Experts of a small language model: 19 layers, 32 SwiGLU neurons an expert.
Below are experts of layer 3 (counted from 0) of a mixture-of-experts language model. Rows are named router (the router's row for the expert), gate (a neuron's input weights, with its number), up (a neuron's input weights, with its number) and show model dimensions 0-159. Each number is 128 + 24 x the weight over its row's rms, rounded and kept within 0 to 255. Numbers have three digits each.
Before each expert's rows: "mostly gets" lists some tokens that are sent to it at least half of the time. This comes from a sample of Wikipedia text that the model never trained on.

# expert 28
mostly gets: " fl", " 2015", " .", " British", " US", "See"
router:140142140160097114164123103124131155130175119065129147146083129115124079129128167133112109160153171122142108115130147143132150130079171177090105177092115158110139142144120112132108103090090141093118133124094128154119161093130150094107093119126099145123156127129104140140148125087151139148115124083118123134119145142107145136126158107131125142113136107102099141107096116093124185177097126151124109141158138126134151129145084131089161160108145089137174155123131093145103140151112119
gate0:112115138127140076128115119124127134161154085137136099179115150132150132126163119128161147123142179133108108125137095120154144118072144129157129140103116162111092161142147109124138143102142183126134139106114122094133125154144106131093110152176111150111100134111154152123130117093123125124151126089109143134144157168090149136145153123118144096036212099111113136109109136089111145162133117113138091156151129137112133105086124116132167137077152125138145161149143098123126143137129121
up0:129125135077098133110131095150154124110106152122138093097128135141118104097167110108117114152119139119156173145092162145084100153166122126126108108157134080172120120112106157146106137133140119133129130161165153137109120144123128164124157140101118147145155131154096117113135145152107104137124121137129142133142109088139119118155085131140115142207121122139120101121143165168111067099131123154062100141111119081130130138121153122160099090189134119086119108125089118128112151100101162
gate1:109107150125103102158073140125108159126136093125122131161115157118120143133097142161171188173135135124139122149129110089145156117137124094121087146107113166110148146149098111120123142137160114082132140139130148153104149073153154111203136157156130126142154086128113183166163149148151151137141112154108155133111120190145117128152151153144107149116146128175132138131095161117113109160134123128165203137137122115121150122132111122116129145095112119135122139129117097145156142124101124
up1:096152142111162136138165143149149126099137154114132086129151049127121113155158130121115105152165125132161150129090154103173136129123120141135145109146121099132095116123157155134139128122127119127138108127075107138140152176112116157104129095123116130135109186120124113084143091125107145150109132119121094088176170120122187151092098091109153101132086156089103143142128116135119149109116118110130086083161115126147110146113086132128161114180153136097120088143148154140122130146129118
gate2:137122164132116123163131130107105143080140172160089141134086125170122166166150139076146115126109153119140118130129130146150074102144162151061143148092110158142106137117108140145092110137151143104149133137148145093182152101138148105146127117156139133190111115117144140120156122113118189090155129168130116121084108168127131116106084139159118112132162133114164107117117150104117165117091142165128139123141114109119124136174151115131121144121102091177133115138128122110123134158154129
up2:157150106127120111084122081160184126153113114124147111137140155119143122098108165187104119144150111168123146108145123100107115146123115123152133096133121118133174135117104128121097118112078098146103080085108101179089132134114161135150139087097143120098115114130102092116121128166117087129131125094161146141137101096092121146156174099116104183155125131134096141126110148133174078157151126068139131129123150097122159150118127119151139126102132121126146149138093114145103126128098142
gate3:161091132112093139112095100091098105098169092095119132122164180131144129139158160117141107131135175174138120080144115115117135125142133121112110117103131133120160159122108111171119132141173165108155140116129101116123120099108132138126171120149147132122144118120125117111170141129175168048137167127119122113112088131125134135132158096130131139133135120166126112106122149094098147164187171088137125130132101102107119162134118117125109128151120139149201135143139111092127086121154124
up3:118138127088129130134111110121107111094169122145142100136143119140097135136130159121150108160142144131126090113111137132097136142130168151107109128096121150130148153115137154199112167121116163129140124129095146169141177129128134116128108123089160127148136123130145108159153149111153082130124157111103094141146133118079125138081121115109122095094097112119062125101139072137091178155143160122073103061157120107086112126128105126130096100146119151138157163150145130130116092148127118
gate4:135095134160135096116114144147123114124168153117111140138135155168102102133121134152130125162141090129119126123137139138145114151147129093080129124076074140141157160092126153094116164141141126170137111123126119164102128134138111107152138099100163166143104168151112143156126093131132132121120155147135149105103166138061135143123132133204084179109174141102135118142110107089098152125142120160127094146131131083106129108140114149120091158125154134123137167159181119089121101120130129
up4:116095117131121092079152155155120126130107072122099115091135155135093117081092128157143121150131138113110081143100136145127170196120127123123089125104094149120145113140100115090175183129119117141113128139141128108101120180143135128152135151120096149108113163124120148122110106135116129155122126079105109100127110144094163130109164156167157190160149157143162138131141093117156136170158139092117151129092158120112111126144136172156106121105153152129124126151132128135112127163140139
gate5:107145130109136111143141112140132127123136113111142079150120137149102144089118139123123116092160156130117090074156089125128098119107173096092138152093105142131102159111117147148112131106140151069122145169113093130144122124117108145133127095109168154120160165117092074168147116174172145096128093124099117092125118148122156137151122096125148185148146137138071130122101109118099144148111139105114108141124172098169134151114157072113136152125138106115155144138133111134126098121138085
up5:165101128169108149141086122125137151147146148166112197108137133143155136142149138129127129124131117141147152149106191122117132162139077169141127048126152125146178110135147137116133110129117131187122110099127130141103116148124188115128132135157131125152117112161157136077105139120107088146124146142178132165107121110108125107119121144139117097092115113115159142155137158130138116101146110160134145114146098141092142120121111179166127120117114123135072130147119120124123178154092154
gate6:130117126102122145175157129081124136124111120111147141163122110135085113141110107173147160152143136081112102157141127111164152142138146131124129176144098129099141102131149148120114126116087083124084123113095123144133171129122111147187136107135137096104125077132112129174139157112112134132108110081109151099098134077169153141122171136126119134149115131112152124118131099160186137130145095128133152139187154153127186151189140124112141161106128143131143099114120102139115147154141143
up6:103141128129146099109137130129115145114146140156140093166126152105118164139163144118136144163139173118121110114129074078145082124137118116105108118112072167119125083130063112129139133129084093135159136104135128133122124088131132135151152117136168100162150123100144141131144119161094133121173167154106127139103086123121133109148191116141129125088121140138131077113140132151151157108173097071140117142165171143136127126136145124120113143098136111132145128099142121117147089180148090
gate7:113103101119076099116114164155112127097104150146084112131142121143110145126131121145184109091155085113129090137127132121074125171091140110111120148088142139122142159134150105145110133135151141174145154134053160148095086127106142120131117127160124184095149136117122085096129163172144130140131092139132140150131176126103103098146135123112140141149132139150118139115117104105147158120124118162149133133166165091101158118140138141125165108106151100126166113144123147125137137122088177
up7:146095123136134141131126163125126119138116141124074127147139107144140124083155114114164120090143092126118117132144131122116139128096121133139136156080146135122073131130145117137111116126152134128126125121107128108136087166150156140107081164171066166076129098096153089120127156143154128154118087090169124084188118142138120129110131136123141109151146153132172108161106098098134111113087142143108111139151097111084153142162108152119176175110104084134130136129131156109132139162086134
gate8:144140111086113132144116110127165133142160159148133142158135140129134122128140159140108133134147098117077123126189116108121141144131123168157111119093109118116170150108157119145085161125134139121156128099124141141110102157108114136127137087165144173136173101125121095114114153133151135154128153138126141083147198072125168078106185105139137120138141121144116132116122165146107154139129120187124154119129080111133125145183107081104108110119132127087114089133144114135138142116176113
up8:131115127117130142129114120123103131113092135142117096133114120133106169124123110116154147121152107142161134140082141140105111141093078038120160114138136122147085123138079124112107097154121108101097130176120096122100163133123109105144150160098125113139128115129138123127160119128140126092158088128166097159121066175130117167131108114145107120119150122161122141155161089130157127088130129113068142133113159076111117142103127151127138148156157097145152161160090154166113140142106139
gate9:115103147135106144141147135097119127147116135114151207135112137127060093133148132158097082141121133134161134112120128150138144134103151108133129150129146131156119153112116188121119138106135104097139154125177105111132190109144160157119166151143118091095158124149127129122140115084167127142121136115122128132176149163141137155096121108155132055133115112139117144154143122128111141104126088164134105127121115141100097125151089156115153125148146122131135186145187125145090114146102092
up9:169124135129139098117118121144157142138125121144144101111128105116155098118121076142140139156138160129100152129142140101140157075160116138105148115142100133089127106130142080064126108133153105149065092158117140158107096129100121102162074109098133159130129134166132142162116153167108087137113123108154137165053144115129121095148101133113129195112136109111121143103117120149131131123111137131095133113093113126157151136134111113094108133126110150109091079151096100124154159118117151
gate10:098129137170131154133109108123107093092193108119123169105086124147131130164129135155123157109127109115142114177151132141103109115139140179087110111131101155119123139128150110141107130138090148164139137117127098104129156145167153117094086131129131162134093165132133163156124120122112121122143132107123117126101115143112134123107108135147147173090159110137104103131171127123132183130107125151122142132103121138125143147188076164123111116133138103119118222113151158094077127137152105
up10:094129164110129128162115095104142130143159153099106131154131127147113163125147141056164133159113067119157134125128104165123079154123178130098125111125153127176182120131118136137144146131114131132142105135117163116149128089168125114099124130160110152118148137110158102185174097118127157178174161165130105125153132099124117155143079133161124130117136078160135120119122097129146110151129187123129123123145130138123110127116141154138112096140117115142140122130154109096167113105099154
gate11:130132138148131105142109110072099146156173178089147128120103150166117071148150159145148118136142160150133115132159161123133101111137153142089115121105135140137105166126167080156142148129104146136151176099159139125140126122131138081109099080132144119141140165116111101116157129147145137140127152119122127127125126112089105114119071110130096125144182092131141119125137133093090133141086150181100125099137132114117113120094080125087149127121126102083149177115143095090121129113139126
up11:094131122138155096142146136116084116122135173108163136106131111121105072159137169175192117142141137118110085108175128139108136088139144122137109145125145158140091134155186115156140163140113119152130171070169149142126140122158104130123086111134127086132118164114139103128142125130173129117146175130121116117120133110123099111135079090120119131145113099135151112099169145125108161132100170146112126082099140149135118145121095131102163131136132110096149158104112126102118107114170145
gate12:154103105103123146108089142128172131117157153149169085103084168121132144119149142145140086109147142126158148132115153108129104139137081122125138120141098131149155120131149102167109132125132127125084133182137140132121140161070121142123136132130148183122128138158095090103135152132129113119173137115123142133088131098115102085153136136096139104164153148172122120096135091096116157158099111130125128121123158135103155154139083099117103141081127139126113129136072110100126170189101109
up12:142143161135120109119142125125105145160118118101099133169137103113127100136142078157110169078123128107073138127083116084117202092142140120142137107142134111105139149135097148097141137135130144108156146125087109124115106143145104109160135116119114107136119127128155123155108149099136170134092128151123086116177134140164128144161128123139146116110128142091132144141117192129111133096142137137147149189135110089147108123122161184136115102184163149119130110092157160150119110082141128
gate13:121174133138121131178106112152151158130128145125118090143148092114154115120136136138127090114120117125168121134114119150148129130127131143064122137136117138138131136120115129182086135099101152125149125108111122118137126148127180126111124100153119222129148085126142124115164149104118193132161081112145101129146156129110126142161138140118142141162174101107145112147111135108104087145115144124132095139135168118169144165102126071158171137136110114129128120133092082151124144126073115
up13:142083134108118120087155151100142106146133116131146151102113162131113106119118110143113132118154140147068147109156171120084130120141142134151122100150149128143141165125148143081157122119172119132128133139157129137098088134112077153133118162124125074133085167123113134131104124144163072120104122179107148107128125132124152132125127094138103138093114176131083166111109152142163163136131094147113144092122096110074090106124128193122108153104148113105117120136149148099119129105128170
gate14:141153129162144131109150109140147115150142130074165125133121136107124062126120132141138125147184145127131099099131151120135147101146160163110119142118100134089168133145108148092117151107132180144137139109133131161151130089134129102115091120166144163145127155126127095149138135104136112154104137109122110125136120090110130094170147084108138093108146155115100137090108120106102122172185122110151089143089103113135126105106143115084116128045126106116169149133141104132128121114088172
up14:141177117153170116127101104125140135155126118090127124127121176137105099129121136124115109154177166119123119111172145099131122112120116146156137140107127144106160121123143148107156106106113148170118112195131104164130120079136110144084138148135107141153141150157083105181129174088175102161091135125108124136161084115082113086156104149092138084112132114135115135090120131114073125134127146102121150154117082106110113095109136147107120133092125106134147148112136133148129089119113145
gate15:143135188197131119124125136125139143082157151142118129140121173109122130154116174103084145118102138154123128112153114133094106125116099126122103141136158138088141142126131156099127110124179083113121105107129142103167149141131181121143087121152150136149116135124152152129172128099160176150138125137145116138163116160132146126152114128207087156090145141160101113155097186175102097168133138133139124146159098104134120152139136133158123141138157123132117134133124108117125102120136084
up15:116093137146138121126140162106110120104138099129089098165109141101124133127138159084113167108113133128131110108152113148086135165111104149158082142150149143152147139135126112102133116137156104094130124100129153118162152151181135116104086137157109143132079145112148167108174132081162151139128141163101145153136131186101133137117158096184135134109162136133089114139080150137151131147090157139115123156153115127119137105140148160157108160155141128178090153114115089102129103097123106
gate16:153132143158147148117151127088129153093143128081120134167091140160143078149094158107138162152157081119106105135113156098183106130107123133128116109103127190118145134153078117085099133125165105149182138113107101145112170146135121133115150127120135119124130103142128118119156128086102171161142123098108127103142149169116087167128110123139107138119173115115119134100147125116136167150100114144124185101137128103102086102150111117128149101096130133125166127113148120095117135136168139
up16:153145142143139118123126116108102122120124117134123129085204116079115163145118149113118124142107147122153182120213127130110101126134091147119150143108132093125156119121147157096134121120126112145107090090176115127122178131123171132167117147098180110134125153125076165185154105128082136117109139133161074142150161098143137110114186138139119110108125146152159117108123118113128128097141143088148140106132129148164126143122150124143122166136128159148139155145148155127118133140132154
gate17:157127124123124145162144163102150117137108159127135135141087116150153108092135174162150109122131105116131104151110155145113123133140137147106175158136155126106100137132187161114128111132113071160077123103101083171101126155131111158167097125127149122098163104110119147135121126099149126110119115083177140110117098133136136152096110114143121134149121101100057170182130121118186150143134136164142092136138139100116155132137116125149127105128119130139109107162104134161096144117130178
up17:090118114118125093098118092142104128118135146142109129131173136119091115155148135091117155119130156159136161123137107122117121098096101126116116113123126123122155130127090124138138123130158189092178123172131143098192157084125128130115153124130088138140115137156129091135160124165142126131110135162102108156128138093126122071143153126117129095103127158129212094086116132145087065132108109086093130144117123131143098175120137123104131146119138123088118141097144127106142109170119126
gate18:137147129101109083147123166121090137138104134143140127159116100135102137125090127154161086079177159135118114128146151135092125068158159117163171173074127116101107143139112154133109105123103144112109128132122137137132159087128115123101095132136149120133155117126149120148138129110172105104156098147124119135136111110136120126112070116125097100166116111111148168116107134123083118108060094127127102138148115106135137213134152120099154135107107130108134168105098104122110126110127129
up18:150128121145138172126118108122158108142155144117132148127121178123139078135168122107124162157101090140133150127106109132155144157122083137089116080145108146165153127124162127136134153130145103108137101125104096097101109143113146129165153110127100143147088124117125143121131123162119133133064168130117158098103138113091129101132223118122152142098111125141114105158127111151163133143172149146124130116136139143126136079103111109136107164165156112171126093157187155131119122157110138
gate19:109124145163158105144098105148096100138115135095091176141120096131176066150092108141133110092136125107106131117143136143114162130131121164128099148116130132116119132139170103105112106125105137112120131103132197086117122096159110114084065128153086107122113145095119159174118098115147139150088136119128071155171143097111138132096167111131134139137103119124141161148150109126116165155111155128116112146132171125129119141150153115127146186141116134175139163133144131126113096136131141
up19:114097112098111139101137149152136158112132131105143083122147117112125111130160117150124160126113107113130122134153071102132145098159148105131104138126125131160175136125085058106140157125148142115141136102133115126133074127164137091142152128160119191102124132147107148095132185132192132153126126114081140137150125142133143141129118130149115104135176088144137100108105117089159115162112155151131156129134166132162102131156129138128079056105133138113154109125115142128152140085109148
gate20:160159113160129133184132146113100139116143116101153162152127101109096108118117152096102095199126153091180146144118097113152112145090183148101119141101099094127160117163087144124102120136088072119119121118119119131132164092122143110130118121117106115099160099137115165152158068129103169137161134133147151117142146087160135138098139130127129091117120127135148102114117099103133149112104147113101105140142136140153166183161140111120143164123106114140130125117127080104125140131136140
up20:122093141114115170114107137170140157130112124096108121140135137115144127132145112110181168125095134139146128113112113138124173137117133122125112118127142168191131157114090117143174130108133159105143124116131141092144117127145136128106136162196082167100133138129110146104145138092152180132118126120109120146166126148135184153168132097150150102108166113131129122164106124074089090154109160119128106162135138121107110134103118140148109096096155139116173122116158164108140123103069158